Experts of a small language model.
Experts: 128 experts in each of 8 layers, a sigmoid router.
Below are experts of layer 4 (counted from 0) of a mixture-of-experts language model. Rows are named router (the router's row for the expert), gate (a neuron's input weights, with its number), up (a neuron's input weights, with its number) and show model dimensions 0-79. Each number is 500 + 50 x the weight over its row's rms, rounded and kept within 0 to 999. Numbers have three digits each.
Before each expert's rows: a language model's description of what the expert responds to. This comes from a sample of Wikipedia text that the model never trained on.

# expert 22
Table row endings. Closing pipe plus line break ending markdown table rows, and table separator lines, after numbers, names or percentages in data tables.
router:474427425499532461426473460540469454574495586440578480544557484611544529536496504525522505522449513493519443525559608546455458499506534451354433467525526499527548442568547590529484431516492521529569509466536483544447447441475498553464433488
gate0:417528484419523472487472537523450464397505537477493466527490535509539524487513462532485585537558509487635413507452473552426494521545473504542487456491414574527583516527537389496486421521445509439480521461603541566532488479475526490515422514
up0:465437496499535500448499565506486517440507507544588422502575474498492495524529519517459513499580529490583453600421566558536537519545512567537492501496441673537611447616523434544536455469460532551461494459507547544498561423452540454443404541
gate1:557493511472533559541448477477460427558491524528525500519438461486482554510464506541528490579514494407520531455543445403438483536454501436403335470448437489577479515543482351476511552517410411397496551546477551490411446458498432535506531487
up1:432531543438528475506514515476429413574451509474473431621490441449512547592497498472492493537462453475556529602547522439505411529416562419459395511477530529488416481468539419446524438527374409475517479508463583505511594587447490447492521505
gate2:575520416450576466505560505467452485544554488418512509523490534579558535608401502457469512532531573535601446463486423473550510492543468484497415474506479535562608560425423508510384533559549526500590482411488447520568558414486560481436365522
up2:515435537546563488496544514540496516556498489503448428468494526521331401435466518600557452428555500431466520519464520519552440463470494543517512507538535419519375489545517476516554537436464467555488463467517436532401472520592525560499584444
gate3:552415521463493396563522444541513474538476528451480430484512641443557541542483462470540444594465531549542543506509547521451524497435579519441480484589524527530509581449534420526555509559544510499581422481470535553591525461441500492524533470
up3:572508520459487472509384496522508478537504455508563491578485547442452519559546524486487516563480593567533463530533470439454470551522544509442534409488531490476522610405523444520491464442565614531566580466439493504516438477352542558568569493
gate4:436550537549484491588518511443498536513540507383453434427412405512505605456549542490496526502514518517462556515492521501606512390490554512512439491566616454442379447474459480522465478490478487541515474481542459560463463481589592495439464464
up4:520497467506537474560514533451461540570511549473508472454474545546444536444580536474474541537530480480540471475489453469553482406411597505512473493533551545469484532479483475521486480471490486458465484486503501520467503400561535525469439482
gate5:512509505511507432457414579454510512477508495487527427406533521444518529487511531483513518542487393552573410633511522578522486482548548576467385602492466475465498453515485459499455474465550413459546487544421461426556478455484522550435541413
up5:396547544521512475495520564493473505471528547548521458498448416531562440500506478417463490497522441544389499507542522546462483547503583460547551497554475520498451584585509578451470501517511492452426518491597485604602530553528527494550544510
gate6:489572508532463612464430498402388566441503539441485455461585449517498521464473523477379459488430537476430510537401588495599436454604403452522559507527484482489445492532509552514521502480459492568462537461466446470540548447501462530432539495
up6:469519559557462565474392582435413494434503473457499422412578499486428529464556591521436537485443524496483596504443539601469514452523365465508545504566520469520536489552515457484533472484554522543444499453510472398585507449568399524482555460
gate7:399525516444482636454533494555548479525528437527596596349532517577445526449454582521550520472462460470534471502460496451498585519512543514438465604419480472484579501515586571484454500527612476556557468459574537544472522482518485524522491479
up7:551519558519524402585506514441561506557430515463504385603499483396573512548552506470397592533578556462468551522499506544485451495478465501520445440607517554514491427514462475488454472503418561507425542555516511506492483555501554504505548568
gate8:578558476465552540516444589426404595505425480436522501500454495464540501514458614467482522543494562537574474446571481530536543429496507515519503491513534598458482472509487496505467587478584551496512508500520420465465452458499539551558527470
up8:458549507570372503458511497570547473448533483593477488546519478527472458514487509489540501452535450502450485530528477505406509588482535529483476444543486358518484491502519512543543379502431443578479526498606485586567503509578489540540499557
gate9:480414441451504465422512470447420506535454561466546584437521490559511545553459471460539440429418595455447483510526574515539454482500513551466499507494494590450509454518434532455485573567515450470510429510604465446459428434458543403459530531
up9:527414422501518498437472517390458512585457537435492630518509547460493425502493455432517435425446551520446503507514513506495486480569509528487518521443550514478475485488437531443459517523507407500524444532558521439509459437484516393446550459
gate10:529550526462473511475567518386419562522561512464530471455471524518400510696531497477525502516541492530498435436463502542482479507399480497383466561483547469473541512544451433523462548473469560557550538535468507474525445495550448661474522455
up10:594463511506480643527518477547387446586524460507469554445501494511472447541474492418535579482537514530518500587449511542545476448535598621512505439521504502549476504567546437442536557512509542539559424531497466507511406513493506579506576521
gate11:535478459552486470495452448547420404555499500516556505437462454433528511619528582543442523445530551546556554423520439534554458463521507462479471616411600523472540441475541455405400490573484540566502526509470523517534351418508485476456457501
up11:396499554516498539483529544558514477547533434495495516458589446523413412516590474613435514493510540452536492462438486497523509509455506456526516559501505592538437525547509488503633582459464537492474440376449530517522525483474476449522542491
gate12:493505446475543466509447416549506508465504484424564487440456519494531598523576501462516450409459395509476512444467479648481529564526512467392353509447477485505620426427480511500552493507552472462585536535460475508568450477512495428516496524
up12:535425531546440508495468444468519555510566610500526452535539473514460525515498478477476476538452518531467532496464464446353459507495463458538528514496548501522587488550480468508493535479375520450501601504506463486490461472439480570443561515
gate13:495515514509461514409547421512603454471493586507526467563455581521503555530431440481460498485464493412537542555504444472507602552506520531473495507452531569377478484571502421511427518444529554525510439565472583454476458491488468454505541505
up13:503520441567485423539561517529465525489521498514487396496459451484518443501471550550465548550445461528499619487530519458563468526528500510463519563483471512480610547482515469539504524504495469459430443483418582452476489547514361581509498423
gate14:518626541522520523533420573511471442561604450474590491476524468552431471579436498531501485495408548511590615542506517509499522513548476474499544522456481519489516501461493495456501563509494495545417452554491554575478421441513482473546388424
up14:535510505465582583573526539501556556483531506530522406472499546513550500534473586385463578396497508512507458492590458492383481514546486503500464511519583559505516565462509480516576512537434413523437481415545434503533551509496493545521476585
gate15:472561518516463496465461571527409470490495480434460521482488555550579475492601520418486398410493408446462405500536499511392569431491488520535484419428490452563513507514562434493517486402476528475440375515550414548526439446458530536580477462
up15:521496531481412561522408558543459504494522563413467486571500487560557433544494536475485457396493404475478394438504508456418524459451454554628518393482435450463470518501517425547488532420525494498389456541546500444545463511501533515541499453
gate16:483456461544634550525516507459462431448489488443432478510507552539512485537468495463492481527481590546453498490442504502435522550491492488430537540421428542452424546577641548439518432469520531503481498467490516438524525458553471466600504499
up16:437467579484427395458503500500552483450531435558550551496471515454576563506505487499469454391517459451547466459515523612518514578497562476464499536554516495518407464478334415458470446483492517492493492501501475524448524540497537477436554532
gate17:602505433499489502540617442487515557480560548537519503499513594603531459521485440554488441455495479568525494530448513544473578481451464520522504532521428480473448380490474538582570467473449486502563515588484484528464537453464470545521538481
up17:570505505538507574431495496532507545620470540516475514462488490533564400617574490489411496477503575616496448528446488511460497456479531406411447498428486542476466389524404508449477601439490477503518467534418478471477523422524426553535481441
gate18:547490456542594435544495476514521406584491474532458502545495514617572429543457489485540496512479403525573504528468454521463530496434501434431425505501532509520473447547444538515473545489577539431641447458546453551511503556443551462445494521
up18:484462468496416431456472563516475522441386540416533415512566542516553541433609544589504470403453513570449525509447482507429567528458523427447433463554612470543486507508497454489509540380498544412552545552597557486461547507450461544446517435
gate19:529584574536548370499536486540553429486416509533520576580522512448631469588474506521502513524452520514515561545490498535494420530567467519471497510456487580505465461535605525534511545522549471487505544419521504472475523337465536553425594441
up19:487494411523505591506539526452439491403491509531492462432547570499451605522500501514514404460559491458556483441452470403484489465393548522528457464598519418536488530396532530406376563525498570496521428585590509454558433534545492502508495476
gate20:374479586508468541499492436474493454562491481483576650589485418400549512517523506511496455476531469426636405490466466440528449483514438509512532481499529512541527520503485421515506517501444494567447456487420403489467505564518515501504549554
up20:650468480430502538461498550533525474480456607463508382442469581502455459473507501550506462572506514598424521498470559452502569502475545526481468563620471471449472522436516556530509493517561467402489518552555562556514523520594479507562600448
gate21:404544483506581497436593412555470539551536453515524491409517498463571548507512626443436467457567467509500514477520523517397429476541513436510519534591579466568504428534457524457523579448464518446526508470468543595548472432510530503461452420
up21:559480535477454483588442509462497510439479474465564528487470569577383435554514423556499550549393533583491511483520527481593550511444553521505588491401447544517519515525522503497491418508489393583503473485462453454417517555504414517430445607
gate22:475504566524451513484386414417558542513445463515594435530485571439495451496512394466509513463421518515594452542576498477396462509474506538467528467445502537484509501531576486474407474441511503495511527500525522547447514497492408406480563504
up22:439504496470484573543487488483416511478511568514532421483491568480488496456514480462436531455568459473490489425499477576594529557505523492508562487499473517543520536575533445573566424646480459462467516533550562568513612516562462526487518503
gate23:507453432464417548507487470559375518465540507566487470566438502530604534496502552527543546558497516551536427557533548428514427433514586496522336483500537423549540433573448484406529515589450475454523507449415457453509445406474504455525548512
up23:568516548453537506633500514621527528506512411432480518484539474488569489542462460458531513444527576512614530492451484530521507546487559505592595550521507558496546528491571498512479504470507563564435483387519464579498504567448556551570484562
gate24:526467470519460525460483420478433479551512602516531603511364520483453492471519462526511511530518506453480543564527467502385522470372450567422547543537441502401443462533460435471578516434502544592563537431563519499505482533496388474514581554
up24:487443477599441375490430511495474530522519583618509508508487529536539388486551567446437548518531528462514458481495537510520496357495457451437487518584481528483484481465520473460465527594509500486415531530457544456611472559484423485501467490
gate25:559422573429474577453459448521486502512449510458472547540527543537591557492578550527474563519576490533522431414455562511586497466478484464517527457514522587459562581486536441491395475453468503465534520516493426564490449492559476461470455448
up25:567510453519449559524520507508613495503516477384509452488438552561498478502461530479534434542473447590376498459535494542464476492444532474511462496552415510501505620454445525425460498528505490490520485508541435473482456485438430487414517537
gate26:466558533496481549502477560420518463449471545454450519523484582428502533484627532443512476477521527537514365418528534446507531558503547487526479544477491487457499461410537489486494436547512591543542525520612474473498469570476543440479599511
up26:469537562523540594467516503469540532436427473422446506507411545478564611520575497478528522479460513553542436492519512431522469394566591552466542520453514533536531411433477482495492517426514487578540534549550542466454398451488589500438497514
gate27:470398563584514445479423462547439566503548533530494571486635503414536537481453569531609499481566532568462584505464544410465474481522492430446448413523549557349462569487472545453473445581495556530612545562509452464497467405516486531572522487
up27:453564452522493539411526481567468456545521470405488519519426609585471488601402422450491478447457523405473495406507418534420536476507514430578529491464517528546532585466525502483461512484476541497552492565504475597553512589486537464535509473
gate28:505513584515480419556510537563515548471463483494438524458555492512556565505478504502535418493514526482549448522549460459553546506585521487557478500517580563491572439439554461467346455531601516497427501385595507505465502579536440479431556466
up28:421586479544591506500486527524439472472509453546552577485579369529482515488401556529621483480422423535472503418422509452425479454457446555424455418484463489537476547473470473506524511503472475523470425377471510538439489522499517507519541549
gate29:642547468604465513539574553522477442414413535488528511451563484514454445460452494524530498450530456577536459459482467519388513477457581509487493514513540389489465497440510429552402567476542412637507576567439492483428482418493550522541470470
up29:601579482540507497535605563504473441446445506518460528489554465486426398468482526500481536490528499566590466525472475574395445539410544475505447480469506429489511518410569371465443543483501465623542533555436534486514508397537508516506496548
gate30:450499457439468500550489463540547478503392558537380447531465455511646445427520463453471575464533616494475533526423508513535565487528499521552430548529485399510486469570447582571481504494514464555516510503485561528416423502406510477549489468
up30:564517471532449522534552490412417545423536417492612576482530593490442562547435512544482422574538477477485509557621473564426500536451510489510553415529565535409468498400512391446513474541504413423374451517464513518617525495455500569544480578
gate31:554423433592518451548542344548504554485453501585471528506414509525580510627510491530503477418389495477537467477536533563508522509393499519495430616539498578532404473517538405509428529489510390425498483508413550564468525513609446477497509438
up31:437593510426479551507521546517481406533572541472498488508564557478377428469453449493556468495504573500474471513483477572482468583559478502499567480538481456532493514498586631541543425500512500645449557489570441522540531476429470554499454503
gate32:443466565451529590405477499499493465513546464410542529468526443510554498515448546470549526482504488630557417502448468448442524466571526493493474435516434477485430381481499458449555520509555545511473492549471517534511488465396593510500483458
up32:541472506498410521479433495456475395519479489472478585547556482524507522498499503515417574483558463543537511470411495428603575576428508461388460486457384588509462493448575522443486515517522553466437501502548509548582507502410488542525552494
gate33:435557520521489538547549496554429486459527581464534409503428565526522470489497540469452522511600464456489459451514507479563471468433549549524568623497449518453552446629518476548514530546430545459557456478503462392541445500468555487502426530
up33:458414597533540534420439522364544535471464443482557575557519487550490556463489467494576495541444527564494523502502491498510487474518494432515558448476520431536347471433514545440527514455476461533506472521481504537450568506510464452474518536
gate34:503498528540511460372478433490542513499532526443420485552463493539549479533509500437606499447477542525596477440487445574517476519540569538473566526592507421607534532469482432449542564455486583554516494389417464529523503499473488476495469496
up34:558533449476502487440458473484533567473587572506398565569475521520531512534465498552606528497528475511525474495457536518530463507529622544501479452543373491588549509513483394420514576433582576577519430444487476515516459520419568431438478501
gate35:443498507482457533471476496525620491547516510484546502451459510570491541575473467570503532518440505496603561506535424447417479577569455486558618431490544571472400509547495541486500428508481489596486498485568436495524498482482490518431559359
up35:391465606425500530527520503501509606463404439559581484498480518449474532522479573508517530533523389509515514440520560587529483449555523456545483499588564442461529353528514577504524469575507391448490449485509472513502566424504566479554546385
gate36:479539495497460436507460486502510547499395552501526476476497454611504404507470475581476379495511504493400382505428536477483482537533420543579441547547518490451564514507587562482523474446488561585501544514429376480448489541418521488513548547
up36:494588496449539454524481528516552473584484507546549496514506468529483524530507433480510437446482538543512501469459413615450485487517450512468527475473490492442490496519511618473503476474459393645481627498411475517439395617511462438478639485
gate37:546546488463521558562559523512489511361475549430424553497490526550529464393498443508481646419511529483436514466497515491408400628429531473572464456517522487473481510513402531466521553532473538523570464473554465426549437569479560533529449471
up37:450508496614428644521460515460453574489466557434399500458432578517538501540497438497582446480411576487407434548556537476514501546477472523481533549487516463551440442430527555447511496554481579631539491458451524447408461516546470532516517493
gate38:495431398489429532528541456472525508565409535396435501512469468579500427524528442450515456517514579588500557420507494504491402516501571397486490498540438542553518500593475574450474564470529516537619529591497482490540485550598487487465600480
up38:568470410544551541546472438500495537610519528476438507427504484560522546513606468452461455452571591544484581531551569483490477579498511447502507436504485544569493479515526516498423511531503491576570578496548470597483443490540484468532528547
gate39:456482516595510525460459471469517531570568630413530497500457487484603498499578493471619538481535479537431427445465462529492434436544500503485484507499509510499514487554488433565510527465493564539558554535555472488579440572412510545440611529
up39:518531548542586513480465541429537428470527507538541463557452472471537590486484420467625499435519543620481426479459519505530453376564512496440467484546485461593500406562525407460518532474497452465624491457489493482456466538586547486441540550